config = dict(
    norm_place='pre',
    positions='rope',
    init_std_down=0.0,
    lr=0.00212,
    beta2=0.98,
    decay_fraction=0.867,
    batch_tokens=131072,
)
Below are experts of layer 2 (counted from 0) of a mixture-of-experts language model. Rows are named router (the router's row for the expert), gate (a neuron's input weights, with its number), up (a neuron's input weights, with its number) and show model dimensions 0-255. Each number is 500 + 25 x the weight over its row's rms, rounded and kept within 0 to 999. Numbers have three digits each.
After each expert's rows: "mostly gets" lists some tokens that are sent to it at least half of the time; "gets" lists some tokens that make up at least twice as much of what it gets as of all text. This comes from a sample of Wikipedia text that the model never trained on. Tokens count by the router's weight.

# expert 11
router:489500506523468503457501507472498495519530519491455493521465441484516479530549505442518526469492504472539515506486490558568468475487445505505485480502519487508520524486520509516468516467523528467531487457543517508494487514505540485494529506514517480513478486517516478530481486494484525516482477500440467486471483529505483505510494546486529538531511487487487495467494507506519459480526475509529516498513527510522472551471516531491510476499510501488497471505456523478499457512477508515475483467502490537492509467551511505503502511504487487501523532522477507487525531490507441502472486519539533512508504497537477500461494472484490503523492505501496534517526492494445490506491536469486505488506513504516458504515523543455516518471511466480451479500548487495528489529499557
gate0:482506486506485470515497501531477521493466447512473488528485492482511442502517473513485494503473522500500492483520476506497465516533502543500510507471485504453481459498458499520530474480522533514488523530489479520438516524489493513507496524492489494450497512493450527485517491533482485467527427493466486488533538524493522533497515471511464494469502474496485482495507518492459464489489513464491485544487528525525493448524497476522515450505541482507482523495499522532444481493498480492524486520536467488485447502495509495481466487495470503503536466559541535504518531545519495520463509479561475497480523522542520512537500465525515471544520517512486508508492481487514505473515488497472502482522563512540486517466469483501491495495495479485492476457506497474507491518488448
up0:536497485481493514510505487499498480512470521541503510474555484526468528476461469480529541552503478514483504479529525502484517509471504449521492509501499474541456485455529493473499538549503558500504489489485516493505496483512506456513473480452482488501497525479526503446496521476495538512537497476495519525485485481535452488541497490516465493514518490537528473471514475512509503498482466532510487487516495487472509516464516529505488467554488430467522511545536485525538439502525513459552513490504501511459515503530520532511474547470533522511512515525496508506547512533467519466542493531476466462513505564449483519465483507477478515487517506476489533513494520479545495520489485483456503476492484533532522524470484496499494521491484480495564526511506511539508498470478527
mostly gets: " National", " d", " g", " t", " Central", " Southern"
gets: "1", " U", " National", " San", " S", " H"

# expert 13
router:500518452506519456476450448506477510476496484497472507483509504473503463511497543536488551508442492512467503503486509445463459516530467479493507493519523478500500486525518498516493477500480505485574519475513468465514506462483542500508512468525495497475464499517484531479484478482484498476477512516506507510530500537492515520500522503520496533480507471515482503515486499505483496480472492508534516535525490490551503455504490482504500549479518504507531488497508483496478471494511507571483508471514499479493514486496511497471513484493516479494492482536502499465511480469497552480514505497474481486486463491484480509529496504515503511519515467490439474535459475506534466506476519530482513502496468494510501520527466499532517476468524501473534483503543497547496494491492503
gate0:494559502531500530490453489478470551489500498523519492496532481474498479506476511473524512468506504484476502499513495541500511512496520509526494477503487551494505490509533497511522499501477531516476547541453503486504484481497535474494476522506495480504500475459499471480530477458488484509524524515500454511535478500499534510474501459489543514503479528556484484503525505514496503514439491477503542493527524495490472493492482500528440474536502506486489510490491465501542470514515543556466527476524492496457485528455508495493532461541485469517514502497512471486502464537493453519498439488506554466459476451513498517521558513473517548520496511531514506479486500498560492537516480512451475506472492502518514537490431486478536502482505463465507523489528504507547485489490470
up0:504556518536511510469449485472476560497521505514498483522538481470488497519490519474527525465489524482476508484530502554485490509523519497519496465506504530498512469513532505505489513506482548524450560535458495510512472473509555500507462514501508476486497485465517477473532471470486479500515518530491435507537488499498511506485497443491539503504460494526490499522510489528525510517440487484492539478507522503503501504481489502531468460525507523487481497456494481499529450519528537568463509438513479501466499497435489495491544488523490475481528498494534473474512472504504463493506465494504560473451459453495500522530540517463528557546500525520527514495483487480538488545512477509482475496476521493554516548500466497499524495494489450470502551498525515531541491477513476
mostly gets: " a", " is", " was", " an", " are", " be"
gets: " the", " a", " was", " an", " be", " been"

# expert 34
router:543464505544504459516491490525511501520524498487507488505531544476497512502495480535514514554521503534425480514501499500512527510468556515522513499497489467497429488477484475468503495527477502486518522452468507474486522469490533476527498499480480509490477529445464503473540480516491470498526527509480516513478487456496539486504467531469577483479561479561513494466498505500501498534461499548541492536504469499502453464475504469507541501451503513493509538493515523484478471483480517496467508538501480538484504506488502483493486480545548472501507494479517523499543474491493534518525526472510510529506465481460476466518508450493488471495490513488489520473471465550526530515547506510528481462457499521543516469527501488513535480511491516527508533480530482514516498498493521
gate0:535516511502526504511532471520506509498514487512524481477524513482489517484506513465442479568514516464451510540496449513524512537547533505423511544492487507500488422469480457533513506469520480517516505491457512511497497521510519568473452486494523523506526523496470548462487508530508482478527485495520497515492537495462465518502499492534484489425499513507502515529482501533522494511526502501480496468416475530486508530471528468529496535478481529471543509503558454509498504519494523505476525487497494515506521501478461535503497539511547497502504492506467496490512446473481525478469458511514544496537488506533483509455527522452547521499474477503517480463522521549501550491504492485511521482490511510535533522520511462483525504532491499522501453515519487504523503475556533
up0:469504510496490473478498547475510486511491524460494450491491490505522478499499475515532521434476465517509475454538528495493478472471465483508486476517492507479505527520521518476474494539488514487496507480502477493548489507493514420511532540506514505498469501518530475528487526496485455522472521523484499470495434549519489493486504487472525480548511513481514519501525466502511478459506518502520523543561498510479519476552471516495502490517509516527474509492494512515525525457506512517503465496496493484467507483499519489506515476481461489475501499475497503536488542492517506508564524489478498537530542474465483508486484484525448521493512494488500519531458540478496462491489473517471534529492496490439467513482538527465507513498493486498512541527530507521478474533489482
mostly gets: ":", ").", " ==", ".", "),", "\"."
gets: ",", " as", "|", ")", "),", ":"

# expert 26
router:513504484480542448500497531510497491485516490484495525528551525501502531496502515500502459480520459515514491473494489508497498519456435509467480518500524480509456463485549502485495522487488523495559516532463519497510520493511535496496540450488525494485511491506533522484536527498468470472542532491500499492453516495536463536494438494501489533492505553490500497519457489516502524480533527480477470531475455496471483501513542532537523481466460527460490524503495530479529516482479521500486499523454476511466501447531526492491484525477529509466476502485490478515492518511498502451495494489501446467493498516496505509479501553512492466483517510481488542532535518466541511489495512439513468486513497528510514482544485529498511484516498508499492498477491514492457473484507518
gate0:467491443465499497473482498539496519531485491516523508527543507508506490493508528461495482526526480497494496437524485522523509482522471499485494504504483469490473468498525512445534504518473543491539516519499541507490513498484479474430535482489501490507519452472526516496518499471492472470532496522492466508532518444459463512502448504467521465514508544488495495523488521486519537537491511506494482489528483520485520516491515543514499484532520521487492506529474519506484488549496467497477510451534476472501508517548480520446505500500507497461525484522533490540497513494523540480488482506560483506481503514486511494504462479476532496478507522465502512490509490555556509509502506486518479483510508521510533520522517507514490543495463513526522472521577529483484532498499511
up0:488496456475501487480479500557494511531464482520537529512555493501493460483498518468484489503508485504485467419510481503514519473529473489467491516522493494494473483493497535459524499514479543490547503514498548518511515505492477470443525493486507483513519449469523518492506490473491486464521506506499470516512513433460460510517446515452521460520508522482500493528493510506521534504470515507494455494520472504503535489494514537515468483533539520501493503496471531511494474535526468479477506473543487479490508513527487514448496524495496481486505476524547492538482508491527562478505510520539479509460505531464511503507468459481522502462514520489502516498500508559540525494500508499539461501503496530529531522535525494515496543521479506523513477547564528493493502509497519
mostly gets: " John", " James", " Thomas", " Robert", " David", " William"
gets: "5", "1", "0", "6", "s", "S"

# expert 15
router:487559495499522486481523516439514508494526502490459467534478513501462488515486488436548484479483506482545504496503501494515489479474494499500490513493530494477483516519502535517528522492514494479437515458516528497503516512506523503504513454510507498460473440530484499481511552492501528483464462495497500493501489547471462495502477530536528539522507501525504470458505499527495520516506482479474475492503513520509496527491448466515556494524483501498463526544541521508537470491472517505445485476475525463511495462520516501487519533505532551494488518491485506457517557511488526504503468513491458501526494539513470493478483534499491521486487446512534512472526497514451492492508500520530472497511511490482473501524474537504499484477493491520466514501454512489472504511470471
gate0:525517468494548505527504529522482507490481519498509534509508494460501462532485512552498497506542556501526450497499538516487474475450489463494537485487516521478486524504541527497471457521487488527480500494483472514546509516538472507551444521471529471531515492456510493475528487531472563502495502504483449470495494509449543498500494507535504532467513475499512515482526497505515490512475535487519522497500503475496469531496519482522491548483474494498461486554523516548496489451484531473499474496554549468500522506487491470518510503501495483492532489519506532500489524475471520488549480476501502514527494536457506520462470489547474474508460554492498557443463518535523503540483510503476518492519497508463525494512516541523497454482482482529525462499518476540538493478523450
up0:501488490502565499487511472510478484484480490486482534464481522469512559514514440478520481529518526518542474538484512504533503504549503493494504500477478482517496517510478510480553506458472480511475496473528482467473522460498503490504508497513468487486539496474450467473503507535507485479464529490483510526521474503471513504468480503495490464517503500502520494484511509516509478477517491483548500510467519537482507510491441525539529501518537496535548509510524524518452503529515476470501565512549499519538512562491479491509531510537480542486496499510503474518523541499522513497466459482550534480497494546489496480523566502448537480481515488482475531494447474495544460503517517519548468492470515496504519493530524486491551480482504468514522505495520483502458497478492519
mostly gets: "°", " an", " just", " work", " fire", " part"
gets: "1", " the", " just", " an", " first", " part"

# expert 24
router:528516559498492495488512513496514497454515465458452509525484564481476511508464527546485480470499465508530514496508503491510533502462464503467491462479542499503536507499505463512532503510492558496441505486525511475536524492485538482515472486504459515506451514515510487531491442521490456486503506489496522487459464502514484509480551520500514541467460504480527487512499537516484478513490469476508545564488489483454491561498522530502489533481494501465510493563504519498467513491475524465535453524476482447515490483527500469541491509490512482489489508485487517500485497477517499516542512494519525477529518482512489551535495500506470442492470487486531510474505504484461509515471493435516485473454495534503514483528476510512532515514511492479517511525494481490469503479460511
gate0:489486508464543468547504477516518495480516479448499499479479505473555479486536518499493492507498481516538488497448489506509498517524514509492502484538441471500498503467496479493494467485487462518510507536480486480485489495471509526501474482497487528509534489519423509508529515510491444459517494514511545498459477484494505525513463494481487523509516528489478502549486493490472500476471497514537473497528504465480493485463525459532524545558484483479520509516489549508497533476509471496500534458519480494501495471452490448470443491476511516474487485489496491479478519515503497470506495525548470490511500531479526453510479500508547502498512510466521502444511518511515527515475476529507487501482478515471484501489474484490508453527486500532498493543550534505525492485493532
up0:502486496479556451532490454522514493504499492476474494505473521482526479474525495481504463503473466500541500495458508488499505538535520521500497496523460479515502497480511473476529468477493481504488468523504465496505486481465511536515478483490504501496507507513452498506514521513485472465541498513494559488442472493470506522515472493488501473499526521493470486549485486498461493464490520554554474468525507485449488492460538484517509529549489474485524505517466529529481523492522463484503524472511492519482477463488485432514448478478511524481494478495500514484468522518527510486498513511548479490500515535457507465523511492510525491491533524467502511421494508500495513503493486525507497485475478507466497521488463491504500454536505491520517494517536505508510511491506526
mostly gets: " John", " James", "\",", " Thomas", " Robert", " David"
gets: "5", ",", "1", "0", "6", "%"

# expert 5
router:484536536504524552499465505498500518520509542442525484529469471497459476525487527452539517542492499531552510472482496474523501505505483502487498494505514503510559489474541508531510528462566515506460510483487492502496495549501499479539500497536520507496481491509552507485484479500510542525482475466482500491466465505494484486484458459497467507528503522535498508456488517521508499480520517472471480488551500533509508459531466492506519492525477530526532563477473507518514446508515516554494492457549491528457484540516495486501548545467469539495499505462488494472531532494517512535518467496518462509504473502514495452444518506467509565511504453503493524507479482498514445500480504474500506479474551506521441499497477532538500527515511469534497509433443515483477495492507515
gate0:493539537521487508550509544491493518462492498466447504471488528480474500535502486495494504456510494519509558549530506476500489490493534550488468473523485524485523557491507489508557469522522520496511504472509470525518488505499491475457483476536462490488541512477478482549504456558489477465478492495497508488491468483537522495494479513504465509554520511489487511485494506524502506535489504552500520548475547536484511528495506504509462536502490509464553471481510507464453542498512483512501510493488492514510492505511484454519513485491522526517503466537483496499473518494524459518493505519467540458540517488533541507510520514450493511477508502502481521446491462505500503519500515461504516495494529497471475529480539530538475468511519494529524485487496494498483502486529513
up0:501485488451501476514499529521507489500458498530544529521486485479530451494505532479493456530473519510475499472512432546474483493529480483447537512510460503537476471477473514442484505483527493509501469503483518476492501470499502534524472525448526511494491475516515581529540514412498530519535492460468464496527539521454477533531484499510525521479459521533517495545492449489474499500460498510491489489517464469510504470515451486480544475485502461540484514512524561493505477520508499472517470543475504525494482501489510536467461510526478509513487549508488527531543458525469484480514536490514529514496495495535528551486526504513512509481495492491546487544497537498486481454530501540496496483473503492553490482495478466481534532451467507479524495535513495519503520479510508
mostly gets: "°", " would", " will", " could", " became", " —;"
gets: "1", " work", " part", " d", "°", " working"

# expert 46
router:526436499478519492475501501500503497524536489479505487494452543528480562514518497521471499489516495460530492561497489507528500485469493528479496500496479494489515484512456534523509515518491477488515525537533517483533531532479427479549479536493510505518477535529466548470515497555503500486521533505463520502488520492539473483488464520512446503448524527466519498490487534489469493440515516460521497470461495527507488524450493511516532495497512498470465499516528514507476491480495497468497488527440503469539491537532530486527469515520511480482461463489519485502486448523524529456517518471533487464535516508471484479529530506487485463462507531482498541526504521554471529506500500538500479473513497528506492494493528480505487486488498526528546498516538501500474481518496522
gate0:510503495511427443459511526553506493467447535506501527529504460490523545499481523502498506485513494496513473535472512489471488540504514513507555505514488493492490495492494523503481511506518525500539479542554484493524485478494490472535469510501540479467510512543488509479432511491486503454540545519536509514511493472492525487501518532494558497482512474500484470453520500505486511527501507472524477493496475541522517534505493526469530473531459486430510494533511494536493499512511467509482482497471514529462488528524497502492478497509488498520527501498546538498491477502481478515523516458465491515527451462525494559514472494549516496493499474497501503477499529466466488476499520502502547529520466541514487521496500496504450506517498564453493528498496504483525511484504517
up0:494497522503451454455519494512526518481551537472524501529498523488525518527459553499501489520480489491482463557486538465505489476482489542498537524506517469481511571486480505512505500495503520506541505578530497511513511514491492466498482524531494531490496509532487480530430491486540513481590544495521504510438510485519505521513526497481520482513489519508470475452492459535497488554487511554529513516505486504476516516524497504487542478470502475496497475502521478475534513501505535513479471503518502490481478523517518520497526527474481464517496516507525504514505505524518476488497557488457475524498500480507506505490536497490497490510508488496499510473517506482517490493517498507531551514499522528500468503462538487499459499499518542499492513507495496514486534515479535
mostly gets: ".", ":", ").", "),", "\".", ".\""
gets: ":", ",", ")", "|", "'", "),"